Experts of a small language model.
Experts: 2 picks a token, a softmax router, a shared expert of 192 neurons.
Below are experts of layer 3 (counted from 0) of a mixture-of-experts language model. Rows are named router (the router's row for the expert), down (a neuron's output weights, with its number) and show model dimensions 0-31. Each number is 128 + 32 x the weight over its row's rms, rounded and kept within 0 to 255.
Before each expert's rows: "comes before" lists some tokens at least twice as common just after its tokens as in all text. This comes from a sample of Wikipedia text that the model never trained on. Tokens count by the router's weight.

# expert 6
comes before: "|", "-", "\n", "The", "=", "=="
router [130 114 141 120 109 123 118 150 194 144 163 118  96 136  77 122 182 108 119 174 113 187  98 146 134 155  26 144  84 106 112 116]
down0 [131 136 113 135  99 149 141 136  70  72 102 175 147 137 148  86 152 155 124 116 193 100 120  91 119 135 124 179  28  85 134  95]
down1 [135 102 128 103 118 149 113  94  89  95 119 106  94 180 106 104 168 137 147 124  93 123 107 186 142 134 142  55 150 127 151 123]

# expert 26
comes before: " and", " which", " but", " he", " who", " including"
router [ 90 135 114 107  68 131 172 124 119 110 157 163  80  96 141 150 138 158 117 123 137 169 137 118  88 109 172 199 102 148  75 148]
down0 [132 100  50 135 113  92 152 105 108 184 169 222 150 179  87  34  55 115  94 177 111 135  88 147 166 142  63 117 139 113 182 132]
down1 [ 97 153  60 105  98 127  97  79 115 159 131 168 117  73 122  90 138 184 128 161 190  78 102 168 114  92 155 144 166 158  70 143]

# expert 8
comes before: " of", " in", ".", ",", " and", " was"
router [169 103 163  89 105 135 180 143 144 110 124 159 151 126 127 190 188 169 111 127 144 147 159 113  86  72 140 171 133 107 140 103]
down6 [ 72 124 125  93 167 128 146 135 124 185 122 106  84 122 135 130 103 118 113 139 139 139 105 147 181  77 186 207 175 100 144 153]
down7 [ 88 103 142 143 180 148 151 172 142  75 128 132 116 128 146 163 142 188 120 134  98 115 130 133 128 100 195  84 129 151  93 123]

# expert 34
comes before: " and", " in", " of", ".", " for", ";"
router [ 90  91 137 104  97 108 110  84  80 174 118 155 105 186 133 109 116 128 147 102 149 183  95 180 131 126 164  94 192 140 166 163]
down6 [158 129  73 169 133 127  83  57 169 152 186  50 121 148 128 106 114 171 133 111 147 100 191 148 107 129 131 130 127 142 125  88]
down7 [165  95 136 102 155 111 157 145 128 154 147 128 149 141 134  89 108 114 112 180  60 149 144 155  96 143 113 167 154 115 145 122]

# expert 60
comes before: " of", " the", " than", " other", " years", " these"
router [158 147  98 109  77 110 137 130  87 163  83 156 189 137 123 126  87 158 190 126 145 114 219  38  75 173 134 143 148 138 168 150]
down0 [156 143 157 151 184 108  86  94 160 138 116  77 155 148 153 171 107  91  85 105 151 124  69 123  52 108 155 176 154 124 114  83]
down1 [168  97 153 113 110 127 157 142 156 155 140 105 164 101  90 149  88 134 197 131 140 122 124 136 121 136  73  96  50 169 133 111]

# expert 22
comes before: " |", "″N", "3", "5", "4", "7"
router [154 120 119 131  90 134 110 127 129 122 137  98 130 153 138 140 129  65 123  69 123  92 119 103 207 108 133 119 134 114 186 136]
down0 [173 113 129 155  61 162  97 119 146  90 151  83  81  75 149  76 146 181 100  87  84 106 136 148 125  77  83 146 153 130 135 154]
down1 [107 120 113 117  65 178  55 212 130 122 172 175  60 137 132 139  86 117  99 117 187 127 138 144  54 105 175 156 121  84  80 207]

# expert 0
comes before: " |", " was", " States", " is", " List", ";"
router [ 77  93 150 105  83 102 111  83  85 176 115 158 106 174 132 102 121 124 146 108 146 164 105 179 131 130 164  91 197 136 163 168]
down0 [ 93 120 125 130  94 188  74 112 161 106  77 142  90 190 112 123 134 126 144 101 154 104 140  82 102 140 166  78  85 148 153 159]
down1 [164 180 167 135 146 154 153  82 176 183 102 122 121 131 160 110  78 139 131 157 101 126 103  53 110 108  92 117 131 148 149  48]

# expert 61
comes before: " ", "\n", " 0", " 1", " —", " 2"
router [151 139 179 107 174 100 156  86 139  98 155  92 170 101  76 105 140 102 121 128 147  89 202 137 177  97  50 112  48  85 107 163]
down0 [126 115 142 155 103 141 132 103 110 103  84 125 109 115 173 124 144 128 117 131 172 150 155 102 106 102 126 126 158 147 138  90]
down1 [164 100  68 139  64 133 142 114  55 171 134 138 142 190 118 152 135 151 121 175 138 132  88 139  80  96 120 144 121  88 110 135]

# expert 33
comes before: " the", " to", " by", " in", " a", " that"
router [150 148 116 138 151 113  98 211 100 103 101 165 100  90 117 170  75 141 178 109 113 111 140  96  92 139 152 113 148 139 137 109]
down0 [107 102 148 179 174  55 152 144 181 124  85 107 103  94 111 140 122 120 146 181 185 145 129 102 129 149 148 135  89  84 105 174]
down1 [143 221 137  93 133 133 187 131 120 178 176  91 137 188 114 107  92 133 116 157 122 120  81 178 152 122 154 120  62 156 155 231]

# expert 37
comes before: " the", " of", ":", " by:", " map", " within"
router [103 130 167 139 144 123  81 122 135  88  67 154 107 155 114  97  79 107 130 179 101 108  86 145 113 108 114 192 143 176 120  92]
down0 [147 129 155  71 114  57 119 105 130 148  69 166 111 177 127 125  83  92 116  83 149 123  61 147 180  70  52 100 126 137 166 109]
down1 [171 106  98 179 178 180  99 112  53 133 156 136 102  97 175  91  87 181  88  96 154 124  88 142 137  70 167 145 123 127 183 132]

# expert 32
comes before: "-", "\n", " and", " which", " but", " "
router [ 76  88 151 100  88 105 114  85  87 179 115 159 106 172 135 100 116 126 145 109 155 163 102 183 128 130 162  89 197 147 164 169]
down0 [124 152 116 207  77 159 136 101 171 158 111 122 148 155 156 221 150 109 107 109 137 148 150 140 141 105  74 164 115 140 122 151]
down1 [137 105 144  91 148 136 103 185 135 136 115 160 142 114 154  69  97 127  64 128 126  97 151 122 118  60 180 114 157  92 160 221]

# expert 10
comes before: " a", " was", " the", " an", " is", " also"
router [ 70 155 145 114 114 104 131 108 121 111  78 156 118 126 182  91 149 162  79 179 116 117  67 118 120 147 109 109 104 117 105 146]
down6 [144 112 188 140  87 144 142 141 122 140 120 144  91 168 107 145 160  98 130 143 123 154 124  91 107 130 119 175 213 166  78 146]
down7 [149 143 148  85 141 136 134 123  58 111 151  80 110 192 140 110 118 137 132  88 177 136 147 167 129 162 125 108 165 125  86 195]

# expert 48
comes before: " |", " was", " is", " /", " which", " JPL"
router [ 78  90 150 102  90 107 105  80  90 172 117 162 105 181 135  97 118 123 147 104 147 162 102 179 130 133 162  93 198 142 170 165]
down0 [153 161 189 127 128 130 130 108 111 168 137 129 118  98 139 149 130 107  90 157  83 157 168 156 134 144 220 129 129 114 162 121]
down1 [110 132  95 105 123 103 160 127 133  95 115  72 121 130 109 141 130 136  93 128 195 119 130 170  90 123 164 168  92 137 122 100]

# expert 27
comes before: " the", " a", " in", " to", " his", " with"
router [114 126 121  92  91 130 122 150 134 176 102 176 186 148  78 180  94 154 149  74 116 182 129 105  91 130 132 114 104 197 113  88]
down0 [134  76  62 169 131 146 146 135  71 119 125 125 159 123 145 148  82  57 100 114 121 168  72 110 157 101 108 167 117 111 107 108]
down1 [155 141 123 158 144 159 130 154 132 101 121 162 135 142  90 107 190 157 119 208 110  77 138 168  95 139  81 170 120  89 121 119]

# expert 4
comes before: " the", "\n", " ", " 0", " a", " -"
router [ 76  90 146  99  81 104 110  83  84 175 120 160 107 176 135 102 116 129 146 106 154 167 103 181 129 135 164  94 197 145 160 166]
down0 [ 79 137 118 166 141  86 179 160 128  65 115 173 186  85 164 151 180  93  94 110 103  93  82  93 190 147 180 169 125 103 105  82]
down1 [141 139 182 117 115 169 116 156 105 112 151 107 121 146 130 144 173 152 180  85 161 169 167 188 104 152 120 109 124  82 113 159]

# expert 19
comes before: "\n", " The", " In", " He", " It", " This"
router [ 81  93 151 100  88 104 106  86  88 175 118 159 106 176 138 101 118 125 142 102 149 167  99 181 132 131 167  94 196 148 166 167]
down0 [ 64 195  86 124 133 156 200 119 135 120 103  87 111  93 134 119 122 137 110 135  88 184 112 137 155 185 182 121 117 153 151 148]
down1 [181 111 165 139 123 125 109  70 197 138  70 126 144 183 149 164 130 115 128 153  84 157 112 184 113 157 139  64 141 149 181 162]

# expert 5
comes before: " |", " /", "−", " January", ".8", " July"
router [109  93  98 100 113 119 138 141  98 130 121  61 144 115  69 128  98 108  98 112  96 103 120  92 133 102 139 108 120  87 133 154]
down0 [162 130  90  88 107 139 146 119 102  91 110 110 168 152 107 106 127 169  67 152  85 123 110 161 124 149 163 138 193 120 126  83]
down1 [110 149 115 101 169 138 154 145 113 118 164 107 147 130 145  70 107 206  88  58 105 168 101 123 133 147 121  97 217 131 121 113]

# expert 42
comes before: " |", "\n", "),", " he", " –", " and"
router [121 123 132  82  77 100 189  91 134 144 182 109  80 155 187  85 166  88 113 128 108  94  92 109 171 105 155 155 123 142 114 153]
down0 [ 72 154 152 118 134 137 105  61 136 131 138 153 106  81 124 138 121 115 140 142  96 127 165 107  85 133 175 131 118  80  85 131]
down1 [134 141 106 100 116 112  96 150 161 135 126  58 155 172 141 145 127  88 100 132 147 141 128 134 103  84 129 178 145 120 165 118]

# expert 44
comes before: " the", " to", " be", " a", " that", " his"
router [110  96 156 123 106 109 105 191 101 133  84 137 149 115  99 121 140 110 118 107 111 109 131 116  85 174 125 158 132 115 114  96]
down0 [ 93 121 165 141 117 135 148 166 161 106 148 112 101 155 146 128 113 113 141 125 145 122 146 165  91 165 137 198 125 146 148  90]
down1 [115  95 192 114 162 123 163 129 124 178 143 133 103 128  95 166 163  80 153 166 105 146 147 126 104  83 144 139 158 114 164 135]

# expert 25
comes before: " the", " a", " his", " their", " an", " this"
router [102 117 155 124 155 150 189 174 135 108  81 164 142 132  69 121  80 127 156 104 101 117 132  94 145 133 134 147 106 192  72  62]
down0 [157 108 140 116  98  84 125 150 143  81 173 168 126 145 132 140 142 152 128  89  81 110 106 100 112 116 141  94 132 138 122 182]
down1 [139 150  93  92  97 176 110 115 113  92 158 138 141 154 165 143 123 125 106 137 112 166 132 164 166 171 137 169 149 137 128  96]

# expert 29
comes before: " |", "-", "2", "3", "8", " –"
router [ 81  93 150  96  82 104 110  83  91 175 112 161 115 180 136  97 121 122 142 105 152 163  94 182 129 134 166  95 195 143 166 164]
down0 [ 95  69  69 119 146  90  62 134 154 112 136 129 146 137 145 144  78 144 154 181 198 161  83 122 154 138 117  99 157 134 116 130]
down1 [159 126 145 108 169 126 119  82  81 129 154 114 120 186 114 127 134 126 112 128 174 135  95 146 148  95 127 136  52 113  92 122]

# expert 55
comes before: "\n", "\\", "mathbf", "$", "partial", " \\"
router [152 123 131 123 153  75  60 163 156 142  92 152  70 125 144 125 117  88 180 122  77 164  80 117  99 138 146 178 122 111 114 177]
down6 [160 150 135 143 119 140 159 161 110 155 124 124  61  91 164 152 136  97 103 185 143 160 121 146  94 104 107 113  44  95 139 132]
down7 [141 155 118 142 137 137 123 157 158 146 140 140 135 139 166 183 127 101 101  95 142  99 165 116  92 143 105 142 195 117 189 148]

# expert 12
comes before: " of", " and", " in", ".", " for", "s,"
router [ 91 102 143 112  77 103 108  80  81 178 113 171  90 159 138 117 117 123 145  99 161 177 105 171 128 130 161 100 191 141 159 164]
down6 [ 93  94 120 109 106 120 134 156 148 165 102 128 134  64 129 113 160  99 101  34 135 104 160 172 128 133 130 111 154 106 104  91]
down7 [127  90 145  95  80 177 104 136 163 124  83 120 135 126  78 107 113 147 167 118  96 142 165 120 141 191 151 148 101 169 115 150]

# expert 20
comes before: "\n", " The", " ==", " It", " He", "=="
router [132 138 114 130  98 129 147 110 223  96 179 118 105 156 187 117 192 103  55 155 116  82 131 130 112 113 124 116 132 163 130 128]
down0 [173 126 119 109 131 140 119 101 140  62 125 131 145 137  45 135  95 116 101  88 160 110 130 101 126 151 139  85 172 135 188  84]
down1 [111 109 116 126  97 133 139 109  95 143 141 100 119 172 157 119  87 113 160 163 113 161  96 125 133 128 178  59 169 120 145  90]

# expert 38
comes before: " a", " been", " not", " be", " in", " also"
router [110 116 143 137  86 124  88 196  93  96 127 116 136  90 133 111 147 137  86 181  84 132 158  82  98 170 126 112 146 167 112 125]
down6 [ 54 151 125 151  43  82 147 102 111 138 230 178 159 105 136 116 115 149  83 193 115 143 121 151 155 179 184 157 102 118 121 166]
down7 [139 219 154 122  93 117 161  83 142 190  94 106 165 100 135  68 131 102 123 136 139 108  73 150 129 123 158 166 153 121 148  97]

# expert 23
comes before: "\n", " The", "The", " In", " He", "In"
router [123 139  93 112 182 124 160 133 200 131 171  90 134 144 139 126 207 107  91 175 165 118 112 119 160 136  64 123  72  96 149 106]
down0 [192 157 127 156  94 139 112 106 167  92 152  86  74 118 150 162 105 102  36 115 158 174  94  93 131  94  99 116 136  51 103 117]
down1 [181 149 134  98 129 136 155 136 151  87 226 135 184  95 121 150 139 109  82 136 119 138 112 108 126 130  77 125 179  82  79  83]